{
  "d_model": 128,
  "tie_embeddings": false,
  "lr_head": 0.00952
}
Below are experts of layer 8 (counted from 0) of a mixture-of-experts language model. Rows are named router (the router's row for the expert), gate (a neuron's input weights, with its number), up (a neuron's input weights, with its number), down (a neuron's output weights, with its number) and show model dimensions 0-31. Each number is 200 + 40 x the weight over its row's rms, rounded and kept within 0 to 999.
Before each expert's rows: "gets" lists some tokens that make up at least twice as much of what it gets as of all text. This comes from a sample of Wikipedia text that the model never trained on. Tokens count by the router's weight.

# expert 0
gets: "\n", " M", " S", " C", " B", " L"
router,124,250,198,230,199,137,175,245,210,146,245,167,206,190,284,214,186,193,264,226,182,205,113,155,207,255,219,223,162,253,192,185
gate0,229,194,171,242,163,247,160,276,205,176,179,204,246,242,250,234,188,225,164,141,242,183,152,141,197,180,223,255,141,195,178,215
up0,169,218,222,214,145,140,168,188,255,191,137,115,245,214,207,243,191,136,200,160,224,206,172,303,146,273,182,96,102,216,146,192
down0,187,140,195,220,178,197,156,173,171,173,161,137,130,167,212,228,199,269,185,243,248,226,230,286,194,214,216,232,198,188,212,260
gate1,228,212,196,104,307,185,199,238,166,147,215,227,287,120,207,190,216,232,196,175,181,180,141,153,137,187,185,204,176,191,176,204
up1,276,202,201,170,283,199,215,138,202,160,203,180,144,239,257,158,178,183,173,215,262,143,164,135,267,167,132,215,284,246,187,160
down1,151,214,188,286,194,234,200,143,153,230,201,257,177,244,240,262,179,185,196,178,172,219,295,227,188,202,234,243,212,229,177,253
gate2,149,211,192,204,147,222,188,172,196,176,207,265,222,183,237,180,176,214,151,295,162,210,198,163,239,148,257,170,206,207,246,232
up2,183,111,238,218,194,232,256,184,175,163,192,171,193,203,283,199,98,153,226,172,208,161,138,181,226,251,228,210,181,247,186,139
down2,211,206,153,158,242,138,204,212,190,221,153,222,146,231,153,197,173,190,139,248,184,232,254,133,248,158,250,242,140,249,217,194
gate3,214,227,173,223,204,182,220,215,161,196,160,165,163,235,216,199,154,249,176,166,225,110,163,192,223,209,148,218,183,203,213,213
up3,151,182,217,139,113,178,134,189,220,175,217,216,236,157,197,159,259,230,132,226,236,197,150,153,234,237,218,162,151,160,134,152
down3,210,185,241,175,214,223,172,242,210,269,130,230,249,197,308,140,164,201,276,206,283,188,260,243,192,215,251,249,249,228,150,192
gate4,185,203,148,149,243,184,241,235,201,136,130,182,207,185,199,142,116,165,217,208,170,171,167,184,261,197,231,240,189,237,184,265
up4,256,244,212,130,196,226,248,179,212,210,233,247,263,256,234,231,272,187,266,206,264,231,161,239,207,219,167,280,159,210,245,187
down4,165,232,201,278,241,149,187,176,161,156,241,156,196,241,150,172,229,188,182,145,193,197,142,180,136,227,234,162,228,172,236,104
gate5,187,147,203,252,222,168,189,213,208,160,192,256,264,213,192,201,218,142,221,216,161,145,229,182,240,236,270,163,177,213,249,247
up5,270,217,184,181,141,237,263,148,172,225,202,138,180,166,189,221,182,234,226,216,234,264,263,228,256,167,224,187,188,130,173,230
down5,258,256,198,216,219,138,191,200,268,222,184,232,202,137,198,251,168,190,284,287,268,252,216,113,274,215,300,139,197,168,123,187
gate6,242,238,189,252,206,250,221,277,186,156,234,272,248,272,228,210,181,188,250,215,223,152,122,214,183,220,144,235,221,161,213,187
up6,140,258,214,179,190,272,201,143,210,186,188,213,222,203,228,179,205,128,160,203,253,234,184,153,158,245,205,225,173,170,230,179
down6,191,173,237,217,179,187,199,228,117,167,187,181,230,251,121,232,158,221,273,171,174,194,167,196,196,213,251,144,151,225,201,171
gate7,192,174,208,227,236,239,143,236,165,158,229,213,305,198,251,220,234,165,166,262,168,207,186,185,240,234,142,215,109,214,194,208
up7,216,189,180,209,184,279,233,157,219,138,222,218,318,140,198,265,170,241,254,227,228,203,191,154,203,153,231,203,322,258,191,203
down7,159,195,193,220,166,237,253,237,229,211,256,213,179,232,220,215,219,271,220,163,156,213,225,166,221,183,152,169,236,204,211,199
gate8,208,165,150,192,191,227,226,159,209,245,245,231,136,195,269,247,152,265,252,181,207,213,186,222,210,209,206,163,131,185,195,174
up8,226,247,212,244,268,194,242,182,197,208,188,192,117,204,195,213,190,222,178,195,265,170,164,182,171,144,168,174,162,212,213,178
down8,210,219,234,190,136,206,210,219,192,188,224,212,225,200,243,252,201,176,243,245,262,169,193,170,239,251,205,233,162,262,185,269
gate9,154,209,205,192,198,275,228,216,133,160,211,224,159,163,219,131,127,212,151,160,142,196,227,193,188,255,191,287,246,205,182,178
up9,194,177,150,239,163,232,208,209,276,160,170,178,219,187,153,149,224,200,228,159,168,166,203,211,172,200,254,163,211,207,193,182
down9,199,216,202,228,125,208,247,173,125,198,263,250,169,153,131,186,224,203,170,274,188,272,197,199,217,136,227,185,177,129,281,122
gate10,213,227,135,244,218,235,209,228,297,186,270,163,219,207,259,229,253,160,207,200,216,237,132,228,227,251,163,262,138,172,228,255
up10,160,173,228,226,99,189,221,263,231,194,192,257,224,158,260,208,200,162,126,152,178,262,250,217,173,238,262,216,218,192,256,160
down10,195,121,150,217,218,193,211,124,218,209,219,179,245,126,144,162,178,149,176,165,174,135,91,137,217,156,219,213,194,232,143,170
gate11,171,227,166,209,282,169,211,204,221,112,220,235,136,169,236,220,252,221,195,191,245,250,109,130,212,221,187,211,218,197,178,223
up11,172,172,226,222,222,129,259,192,207,277,214,180,190,206,198,228,184,172,178,257,185,247,286,141,216,221,217,191,181,202,227,190
down11,218,166,185,256,196,199,243,234,181,143,161,226,150,200,204,229,212,234,148,185,200,171,204,275,170,215,239,164,194,203,235,188
gate12,163,212,90,193,209,251,176,189,196,207,263,263,205,189,294,248,227,199,206,207,184,174,148,172,268,227,141,180,160,204,256,169
up12,211,183,229,203,255,173,206,199,168,150,173,177,185,172,181,244,175,235,178,197,160,219,197,176,247,309,304,180,108,206,241,142
down12,237,184,178,208,154,255,166,226,118,240,199,262,200,199,217,230,224,257,204,228,190,211,239,228,177,220,234,210,152,219,210,119
gate13,228,266,169,155,215,219,252,185,207,230,182,214,190,254,215,185,170,217,246,182,155,234,125,157,198,312,216,191,152,169,211,205
up13,199,155,199,168,203,279,204,208,212,240,217,211,262,201,127,173,230,172,204,190,187,193,246,126,249,275,168,104,129,205,273,203
down13,195,220,255,197,176,178,135,212,256,262,120,221,256,159,198,186,183,174,268,117,310,245,208,187,216,205,224,239,178,226,178,220
gate14,169,247,218,184,199,223,268,282,165,142,203,214,253,162,221,201,247,200,150,145,196,156,161,133,140,303,179,205,217,224,227,237
up14,186,222,237,188,217,208,196,76,100,179,207,124,174,228,234,141,269,249,152,132,170,248,158,176,193,230,168,245,160,213,225,240
down14,234,181,157,174,178,229,235,167,217,148,231,204,163,270,251,80,185,260,172,188,173,152,125,178,179,289,230,281,186,183,270,214
gate15,186,203,198,252,168,188,159,162,237,154,182,159,192,254,211,165,193,222,253,152,225,182,208,154,218,257,152,210,215,247,213,230
up15,184,261,140,257,245,233,77,172,158,158,167,190,245,177,217,175,205,170,167,270,285,216,269,156,135,228,260,182,145,206,203,202
down15,234,180,134,261,220,223,154,176,222,253,134,235,182,195,271,311,153,174,170,233,185,230,222,230,216,150,188,147,203,174,129,192

# expert 1
gets: " the", " of", " in", " a", " The", " on"
router,188,195,175,272,214,282,239,224,217,255,193,196,251,189,177,171,217,267,144,162,195,193,149,196,234,177,243,192,154,172,174,270
gate0,221,263,157,189,239,189,264,182,210,138,191,185,223,174,237,203,194,211,169,162,249,159,212,161,162,174,119,260,207,94,249,164
up0,169,195,193,196,202,159,223,236,164,192,182,222,294,192,236,224,110,160,207,148,221,198,201,199,248,218,139,213,169,169,280,175
down0,168,168,182,227,193,225,234,160,231,138,183,276,175,205,230,220,214,197,183,171,183,163,147,180,245,194,131,257,236,130,225,173
gate1,215,267,175,232,216,240,261,209,210,192,248,176,269,252,265,171,240,264,185,254,257,243,231,128,210,171,195,219,132,147,242,274
up1,215,269,194,237,269,225,179,204,241,150,119,253,240,227,167,193,205,186,167,223,274,205,170,223,179,195,163,160,180,201,149,263
down1,135,165,208,229,192,187,233,243,196,258,244,221,159,155,164,205,176,149,258,235,200,224,173,237,211,180,232,116,212,230,196,173
gate2,246,164,301,263,145,266,169,185,212,221,248,238,292,174,243,220,174,237,173,132,208,195,232,139,159,176,163,229,119,208,183,284
up2,197,232,262,157,97,223,202,259,178,197,230,209,182,189,200,166,256,133,191,118,320,174,170,200,184,252,175,189,258,292,199,243
down2,180,181,164,179,263,155,133,196,126,322,224,208,181,182,224,190,179,217,221,182,201,239,239,175,213,164,149,173,172,233,200,210
gate3,187,215,209,238,240,270,202,138,197,187,160,211,229,213,174,207,254,158,212,213,214,125,174,181,246,195,169,153,148,185,247,257
up3,111,134,108,184,157,187,177,253,269,196,216,197,255,191,171,197,259,140,233,234,157,167,199,198,232,197,171,200,127,171,171,174
down3,194,196,248,161,186,252,134,216,212,304,223,136,224,152,211,182,184,168,172,142,260,281,251,241,242,216,217,182,131,255,185,231
gate4,253,169,251,208,261,254,265,217,173,197,119,205,234,154,262,137,213,174,218,169,261,283,199,201,201,163,176,186,178,189,209,161
up4,142,164,191,184,150,208,199,158,212,251,163,231,163,256,221,218,183,207,275,182,142,162,203,205,269,190,199,231,204,189,194,199
down4,214,223,196,144,198,178,244,194,193,191,349,150,185,186,158,251,131,208,199,228,173,150,242,71,212,217,274,154,202,204,181,224
gate5,177,221,218,233,224,231,263,182,245,178,138,262,263,185,186,241,267,204,174,138,226,143,204,159,119,165,236,235,185,173,259,203
up5,252,204,156,175,184,143,213,132,197,226,186,195,175,205,221,157,182,215,216,207,254,143,191,189,223,167,245,226,190,164,208,211
down5,204,132,229,265,207,168,229,187,133,195,172,225,210,190,235,278,206,276,163,205,209,202,214,171,213,131,200,214,173,190,176,160
gate6,188,158,230,178,182,236,224,270,224,180,152,203,220,269,228,168,145,195,201,164,237,238,191,232,247,212,190,217,164,156,163,248
up6,182,273,192,298,232,170,234,201,195,171,221,197,253,144,228,199,211,209,267,209,189,203,210,88,163,205,164,168,178,183,224,272
down6,183,237,189,221,111,269,247,119,194,253,186,207,179,169,185,182,175,181,151,174,152,186,222,229,204,138,214,214,266,262,225,184
gate7,231,165,166,231,143,214,196,220,182,220,156,251,229,211,246,132,143,225,185,171,264,145,149,132,169,196,166,211,227,175,217,109
up7,204,270,200,247,229,248,210,223,171,175,243,207,204,193,149,196,265,167,190,252,214,172,190,214,227,212,189,227,241,228,210,284
down7,200,228,212,241,268,166,144,128,148,82,186,210,224,226,200,159,161,167,220,184,189,189,195,250,196,212,221,249,82,187,200,286
gate8,187,241,291,217,250,199,204,211,167,180,107,131,253,192,207,205,138,227,170,161,248,185,182,183,161,180,188,174,172,184,223,111
up8,184,180,219,176,219,106,266,186,209,212,201,135,237,256,229,240,203,216,207,237,132,184,228,201,194,154,189,188,301,189,228,272
down8,191,119,210,220,214,200,193,148,201,223,256,206,142,134,243,272,123,193,237,278,173,169,189,213,232,167,200,201,181,245,155,228
gate9,259,162,181,220,187,260,175,148,213,200,149,146,178,164,204,187,224,204,210,206,236,181,188,194,178,255,254,207,174,249,231,137
up9,256,240,150,236,146,160,206,233,198,172,197,263,175,202,219,162,200,116,281,251,236,192,205,226,111,184,168,174,208,219,154,229
down9,237,204,229,214,223,201,117,273,251,157,157,233,133,176,221,175,285,160,174,219,161,171,197,145,173,218,215,201,151,243,133,218
gate10,214,151,204,175,265,247,228,185,213,199,200,227,166,165,202,150,159,144,190,134,197,281,204,225,184,139,156,162,123,190,185,183
up10,147,145,215,273,197,231,209,140,227,215,232,156,183,138,183,198,187,216,191,203,237,186,73,178,207,216,206,103,202,197,120,181
down10,224,161,223,213,192,219,242,214,245,155,180,178,227,166,219,144,218,181,195,177,201,226,154,213,157,187,169,279,189,105,214,306
gate11,198,204,241,120,160,213,270,158,205,202,145,292,312,258,177,134,211,224,256,226,245,156,126,225,114,182,235,167,178,239,179,240
up11,155,170,192,84,232,176,124,231,168,192,126,201,187,187,166,202,178,152,150,207,207,118,190,169,294,187,175,206,186,211,213,238
down11,155,205,163,161,143,246,197,239,239,255,153,265,228,250,240,217,242,158,169,207,191,194,210,216,242,154,220,194,233,205,244,190
gate12,239,217,254,227,112,241,207,137,231,212,191,183,271,192,251,158,169,200,216,174,206,203,223,205,162,216,154,209,196,253,187,258
up12,134,203,176,213,181,176,225,201,207,220,244,274,217,229,132,161,152,149,222,208,118,267,147,253,184,215,154,249,195,183,250,218
down12,205,292,192,222,204,231,178,250,231,165,262,242,227,171,161,190,176,184,198,145,223,220,271,199,153,145,253,180,255,216,210,214
gate13,135,237,224,217,198,244,301,137,185,242,107,174,210,227,255,158,227,200,198,214,250,222,231,208,241,171,192,194,182,225,246,201
up13,169,180,259,195,258,127,229,160,171,176,262,172,180,168,173,226,202,161,250,264,251,214,174,191,196,103,242,262,217,162,228,126
down13,243,189,155,182,210,174,182,183,216,152,255,253,225,337,164,214,193,255,160,217,183,205,209,254,151,219,241,252,256,204,146,198
gate14,197,225,253,232,188,255,184,170,260,278,146,196,174,108,202,128,211,196,223,192,175,209,176,165,184,164,166,195,180,212,208,196
up14,143,221,194,200,202,184,218,132,219,178,294,239,173,252,186,218,134,280,164,177,245,271,196,195,149,102,222,223,193,248,212,155
down14,133,207,225,146,192,240,186,316,245,156,220,223,113,219,192,214,194,196,189,130,150,179,116,151,229,218,156,178,215,291,227,177
gate15,230,227,252,219,230,175,188,264,169,240,161,262,285,185,190,265,254,234,159,127,199,293,161,206,155,147,142,166,195,213,181,250
up15,221,172,148,205,197,170,216,260,196,257,191,158,152,180,227,165,216,173,159,179,239,105,176,183,168,271,178,188,197,162,198,160
down15,203,242,127,186,174,206,205,196,232,213,200,221,212,164,151,180,165,201,189,192,210,210,129,234,243,159,178,203,178,175,203,232

# expert 5
gets: " to", " and", " was", " of", " is", " as"
router,162,188,232,184,281,102,220,151,193,211,283,84,176,180,219,182,186,184,290,160,190,139,174,262,181,156,177,266,208,147,178,178
gate0,132,258,220,222,179,174,222,102,248,193,214,175,190,190,212,229,222,272,183,185,200,103,277,96,186,163,154,221,204,248,211,222
up0,227,209,229,179,255,190,200,231,211,204,162,210,141,161,217,173,238,223,280,150,138,187,252,278,148,164,203,223,301,144,184,229
down0,167,222,193,234,237,103,192,216,175,217,209,218,185,206,155,214,116,225,241,227,252,139,228,223,200,147,211,161,210,207,215,219
gate1,216,229,125,236,223,238,216,241,186,190,194,173,262,196,249,189,165,171,229,208,227,210,220,260,122,174,176,148,197,176,124,180
up1,196,159,183,174,96,166,225,273,255,209,248,205,193,245,240,244,157,178,188,259,179,188,156,216,166,222,180,250,205,177,172,197
down1,136,264,270,83,208,233,222,147,194,254,214,175,186,197,187,135,243,243,218,137,158,284,177,239,201,162,223,165,217,186,163,219
gate2,211,227,100,201,267,211,193,247,217,194,152,132,270,234,252,177,211,156,226,220,122,180,136,188,163,137,323,201,194,174,186,202
up2,194,197,177,100,184,237,244,255,325,226,218,173,177,169,222,213,258,175,269,179,112,206,236,249,231,165,221,240,178,291,212,232
down2,180,195,266,227,249,238,258,223,203,253,235,171,239,202,198,191,208,128,139,214,283,226,220,244,237,239,184,256,243,149,274,188
gate3,257,224,181,222,154,193,241,191,249,213,196,125,257,227,189,242,267,225,220,199,213,173,232,190,177,200,242,197,141,194,192,282
up3,178,173,188,221,249,193,249,218,176,210,183,243,207,184,185,157,108,272,248,224,140,217,247,216,206,204,162,176,210,180,180,277
down3,157,198,255,197,234,279,150,262,156,153,183,205,239,186,187,231,272,230,180,172,255,281,225,131,242,174,178,171,207,168,204,133
gate4,130,183,235,218,203,189,175,179,266,218,202,204,236,183,172,156,207,218,210,159,239,176,192,281,195,187,175,207,93,240,174,237
up4,256,233,221,182,169,214,241,227,155,184,212,201,197,236,195,198,158,239,186,184,235,121,208,233,200,177,305,246,143,195,241,195
down4,257,142,124,102,211,232,230,227,199,188,178,184,240,197,202,154,233,212,208,273,155,176,173,231,212,228,210,277,125,168,250,250
gate5,247,247,213,235,286,213,188,226,272,199,196,205,284,199,186,208,159,202,240,185,77,185,208,227,157,223,225,241,177,127,218,182
up5,190,212,228,146,221,163,159,254,219,172,245,214,164,167,120,211,283,195,136,176,236,181,212,271,189,208,194,257,182,133,162,241
down5,191,181,165,194,149,189,221,227,175,222,291,151,189,169,154,246,223,233,199,214,203,127,191,164,221,263,169,171,242,218,153,173
gate6,184,197,230,187,252,221,232,205,151,182,200,145,175,173,150,199,264,178,226,139,202,233,216,275,201,269,185,185,182,221,173,225
up6,222,167,207,187,222,223,124,188,230,206,241,248,228,193,181,216,164,269,194,308,220,192,262,157,205,158,173,162,252,138,130,177
down6,260,169,198,176,228,171,284,245,207,218,196,172,190,164,195,204,191,212,274,188,214,264,205,160,203,283,175,223,213,181,203,208
gate7,184,210,211,253,231,204,256,173,263,224,166,217,183,224,174,226,182,178,231,212,231,146,221,237,162,169,168,159,144,182,173,186
up7,200,200,210,171,158,213,188,124,111,245,167,187,267,228,208,211,158,190,163,165,220,206,156,185,190,152,228,185,226,222,220,210
down7,183,180,187,144,129,249,195,236,206,211,214,245,164,190,190,199,263,204,254,233,177,212,162,206,200,211,238,240,222,216,174,230
gate8,266,200,197,184,200,253,220,196,149,172,237,211,216,248,195,262,155,250,223,129,141,189,206,203,139,180,188,203,173,238,176,222
up8,252,208,150,189,208,335,161,219,163,193,170,229,162,200,238,181,145,253,199,137,223,153,261,222,233,147,250,199,160,218,172,148
down8,234,176,180,163,165,170,262,248,193,137,200,252,249,163,202,216,223,127,150,184,208,257,205,178,141,143,278,128,223,190,246,272
gate9,247,216,173,223,261,193,175,275,143,207,204,168,193,146,236,225,200,239,224,220,227,206,140,221,217,196,247,220,92,247,223,191
up9,190,235,192,178,247,126,207,255,208,215,228,214,181,223,196,213,252,207,124,286,119,256,226,226,183,199,200,218,217,175,215,137
down9,175,170,207,196,178,216,199,223,202,202,225,156,220,169,198,202,167,207,129,174,213,185,177,152,211,194,204,230,247,206,191,199
gate10,277,148,145,136,290,202,206,183,201,170,233,150,222,201,197,207,230,241,191,219,176,173,181,146,196,174,186,194,200,213,190,239
up10,182,198,216,218,238,193,197,183,270,256,172,180,172,192,155,173,182,230,290,191,175,160,226,220,277,252,257,112,252,243,125,189
down10,217,191,198,232,226,238,267,145,222,125,159,235,218,199,290,135,171,213,136,175,201,192,207,183,178,236,203,250,182,254,210,205
gate11,193,141,237,250,263,203,194,178,234,196,222,187,189,141,256,215,164,184,239,221,171,169,125,176,154,228,210,184,221,137,195,185
up11,196,260,216,196,137,124,226,183,83,241,232,149,181,217,241,171,230,216,218,213,204,169,138,190,144,192,193,134,322,224,202,154
down11,224,299,149,181,189,224,170,236,218,190,153,221,250,276,237,159,224,140,103,175,210,218,232,205,196,179,223,237,138,165,161,162
gate12,264,164,132,189,248,256,190,148,233,288,152,130,217,154,178,233,186,218,181,184,222,193,116,171,223,231,228,165,199,250,227,193
up12,199,141,198,169,158,259,122,230,198,237,188,196,218,168,217,208,200,131,166,238,195,199,132,208,250,117,219,204,240,235,202,150
down12,260,181,167,268,224,248,144,150,196,281,193,229,243,215,128,192,171,297,168,288,242,164,200,178,205,152,176,148,169,205,191,203
gate13,225,243,227,226,303,168,166,118,280,216,124,160,203,177,192,204,178,206,218,163,204,174,182,157,180,130,233,227,160,190,217,224
up13,136,220,168,203,228,213,188,229,191,187,138,226,191,195,193,209,204,169,174,198,193,124,216,151,226,172,199,242,164,209,227,229
down13,239,238,232,186,170,162,263,248,149,262,167,235,221,183,239,176,217,228,252,192,235,174,201,155,148,191,218,207,254,234,239,149
gate14,250,162,140,178,261,167,225,133,172,169,226,117,206,247,230,159,174,222,264,213,275,126,197,158,138,197,252,240,197,186,155,192
up14,203,284,246,241,210,255,150,169,247,241,209,308,201,224,282,211,210,229,176,146,252,227,217,192,167,205,263,154,249,284,195,168
down14,174,196,181,234,216,235,154,198,150,223,188,187,182,206,213,152,257,241,218,242,159,185,199,172,209,194,241,222,174,152,246,148
gate15,212,171,209,183,229,202,129,178,236,229,200,222,220,232,206,207,170,222,248,186,172,143,167,230,189,189,200,138,145,143,237,226
up15,238,214,203,189,159,118,221,311,195,194,156,197,221,206,198,154,229,203,132,213,242,173,195,200,131,176,189,225,178,159,177,196
down15,216,217,202,208,227,272,225,123,224,190,158,289,150,135,158,149,178,170,113,229,156,223,240,227,203,204,188,210,153,192,231,195

# expert 7
gets: " |", "-", "|", ".", ",", " and"
router,233,168,216,173,152,241,127,192,166,247,164,252,206,153,237,199,212,196,82,234,178,200,237,177,197,242,203,195,275,150,197,129
gate0,148,264,258,180,214,221,210,148,205,226,131,285,244,210,245,254,168,179,146,197,250,132,219,194,188,251,216,151,214,245,247,140
up0,190,240,190,185,134,198,170,279,199,254,237,167,207,205,187,168,174,94,162,118,273,148,212,183,251,194,189,267,194,135,157,274
down0,210,205,198,181,217,197,139,183,185,237,126,160,212,164,205,211,196,225,185,236,249,207,198,297,214,173,157,176,146,288,224,162
gate1,208,242,191,220,190,210,158,216,204,186,134,268,225,173,291,223,148,176,182,226,200,164,239,68,145,215,205,206,252,147,144,131
up1,186,257,236,248,262,221,193,192,237,180,179,163,181,204,150,167,163,192,162,137,235,253,207,258,206,200,150,247,188,132,177,218
down1,211,218,205,232,185,212,163,222,274,201,194,199,210,209,225,259,229,189,192,198,204,177,167,191,229,242,214,225,215,220,200,218
gate2,174,200,224,266,220,139,178,180,179,201,150,217,211,226,157,210,187,246,130,223,267,260,170,213,188,205,125,210,214,130,198,224
up2,197,185,212,199,228,211,232,217,230,270,176,207,208,185,152,214,101,187,175,174,92,270,186,217,220,208,254,203,324,209,255,164
down2,149,262,189,192,194,200,194,211,143,172,229,167,240,135,205,228,199,190,197,160,172,222,189,241,239,247,173,126,285,205,191,208
gate3,230,224,225,168,251,165,141,169,260,212,190,247,257,106,253,182,156,207,179,217,238,243,227,196,207,222,146,143,184,171,144,287
up3,142,239,217,239,191,185,218,257,189,198,141,171,216,325,176,190,184,120,132,166,125,140,208,209,162,205,166,259,230,174,242,211
down3,249,219,195,190,231,215,254,232,191,171,177,202,221,127,210,151,263,225,233,249,251,223,163,166,293,146,218,201,138,239,167,173
gate4,216,219,234,190,219,225,144,216,173,211,147,231,172,167,248,231,216,220,206,160,232,251,190,142,184,224,149,191,225,172,184,240
up4,214,179,179,209,173,213,150,258,207,258,271,176,167,138,186,231,166,205,193,247,176,315,214,184,221,216,184,172,248,163,164,167
down4,145,195,199,165,171,254,221,202,234,186,187,180,181,188,210,125,194,253,168,153,177,242,152,173,182,167,199,203,241,212,164,158
gate5,131,216,150,212,213,204,164,229,192,157,223,192,180,114,207,253,189,240,207,185,203,203,175,149,190,274,204,112,199,186,215,195
up5,177,203,169,186,209,217,205,207,232,246,231,253,187,214,246,343,209,183,159,190,200,201,180,194,189,175,179,105,258,183,189,173
down5,190,224,263,168,139,173,262,217,186,251,187,208,241,170,144,215,217,235,136,230,156,194,202,263,222,165,177,234,197,223,198,155
gate6,199,142,244,144,158,298,171,122,205,174,191,240,266,171,232,231,120,245,168,207,307,156,212,182,214,191,242,119,182,254,199,229
up6,319,177,192,249,201,162,133,275,179,208,193,244,164,222,173,223,176,210,200,198,187,295,218,153,260,127,192,177,227,195,271,245
down6,166,205,212,200,261,207,142,175,279,175,218,163,178,158,189,247,169,210,109,255,200,135,178,235,155,155,183,205,277,220,180,203
gate7,250,240,224,150,218,170,245,216,246,198,155,250,136,245,323,228,223,194,209,229,251,177,242,208,184,179,273,260,246,194,204,222
up7,205,196,161,230,187,218,195,217,181,215,136,183,221,239,263,264,137,265,159,185,216,234,206,217,179,178,159,167,93,231,273,200
down7,156,190,235,219,207,154,186,241,152,182,126,218,250,282,181,218,175,228,199,177,188,168,246,124,217,156,265,213,290,186,222,152
gate8,236,233,182,234,147,270,141,208,208,235,193,213,167,227,213,215,245,233,117,209,198,181,194,146,190,212,223,239,193,239,208,194
up8,243,291,178,192,212,196,189,226,205,263,164,203,257,192,198,155,155,170,170,180,209,249,170,247,169,143,265,246,242,202,180,156
down8,199,225,173,249,201,177,191,172,144,196,195,269,140,155,172,187,196,121,299,249,122,161,170,202,139,197,206,178,133,277,165,110
gate9,251,176,269,176,197,131,165,177,173,182,192,203,143,201,229,202,218,228,152,177,174,246,198,186,200,205,252,236,273,162,240,235
up9,222,131,235,249,299,195,244,187,180,254,251,180,170,212,208,242,190,219,242,145,227,196,266,198,245,193,263,180,268,221,182,184
down9,269,118,219,227,279,207,214,150,196,150,162,262,267,193,233,236,173,179,131,180,234,190,187,134,214,225,180,210,211,236,209,231
gate10,230,195,212,163,252,231,133,224,184,186,166,254,155,227,207,274,248,197,151,213,144,190,248,192,176,181,251,213,227,174,197,152
up10,213,182,181,184,206,168,209,289,263,233,147,220,180,262,216,178,130,178,162,206,142,146,203,221,167,242,141,271,206,199,228,163
down10,235,260,229,253,300,226,204,189,223,211,210,253,241,177,251,205,211,159,115,262,242,199,237,117,227,190,176,224,209,185,195,228
gate11,295,143,166,321,234,242,169,169,234,220,216,283,178,217,168,263,225,213,199,175,223,229,229,220,146,197,216,215,212,204,228,224
up11,234,192,188,200,169,246,162,169,264,178,210,199,185,169,221,226,216,172,200,233,249,212,240,172,146,139,200,163,152,238,187,231
down11,221,278,199,245,199,271,206,195,220,183,197,199,221,273,215,202,184,197,93,180,232,206,177,257,258,214,209,153,170,150,224,179
gate12,158,155,182,242,195,186,240,123,231,209,179,241,158,258,228,169,221,222,102,247,172,238,217,184,116,213,213,186,187,206,207,193
up12,209,103,198,218,198,245,151,174,229,196,208,172,180,170,165,253,151,119,169,238,218,174,155,213,246,256,191,90,161,165,206,190
down12,259,184,194,216,174,241,215,158,220,181,169,191,200,248,253,217,156,230,218,240,157,122,195,225,183,117,227,196,176,118,258,281
gate13,213,240,170,183,189,228,178,236,147,146,189,209,262,126,217,273,247,228,194,202,141,231,204,97,100,235,197,242,224,181,211,215
up13,284,184,231,174,181,215,167,248,224,186,165,128,240,199,227,295,190,152,207,245,170,271,182,234,220,210,162,240,179,222,225,274
down13,200,185,190,224,239,208,206,223,155,148,247,230,205,249,134,219,225,244,132,194,189,239,138,156,296,273,287,180,202,223,188,192
gate14,215,162,185,202,239,234,209,233,215,112,195,240,231,179,268,182,146,220,209,208,247,155,253,201,142,194,258,167,245,150,236,263
up14,163,143,195,204,216,164,233,232,307,201,185,168,156,178,146,161,192,167,192,153,133,157,180,217,151,260,172,122,178,195,260,251
down14,179,142,241,279,172,268,166,219,221,148,214,190,202,218,198,186,251,214,216,230,136,218,111,183,172,214,115,227,92,138,198,257
gate15,147,164,159,269,179,152,265,241,149,168,180,220,228,231,173,224,159,181,212,192,244,250,240,223,252,218,180,270,226,228,228,204
up15,214,267,176,176,150,198,187,196,115,201,182,236,198,192,279,201,256,175,142,223,151,166,195,159,252,226,194,212,229,205,201,249
down15,214,172,247,202,219,199,209,242,122,244,200,195,188,146,182,278,194,194,150,218,166,152,192,174,181,279,197,154,224,242,161,221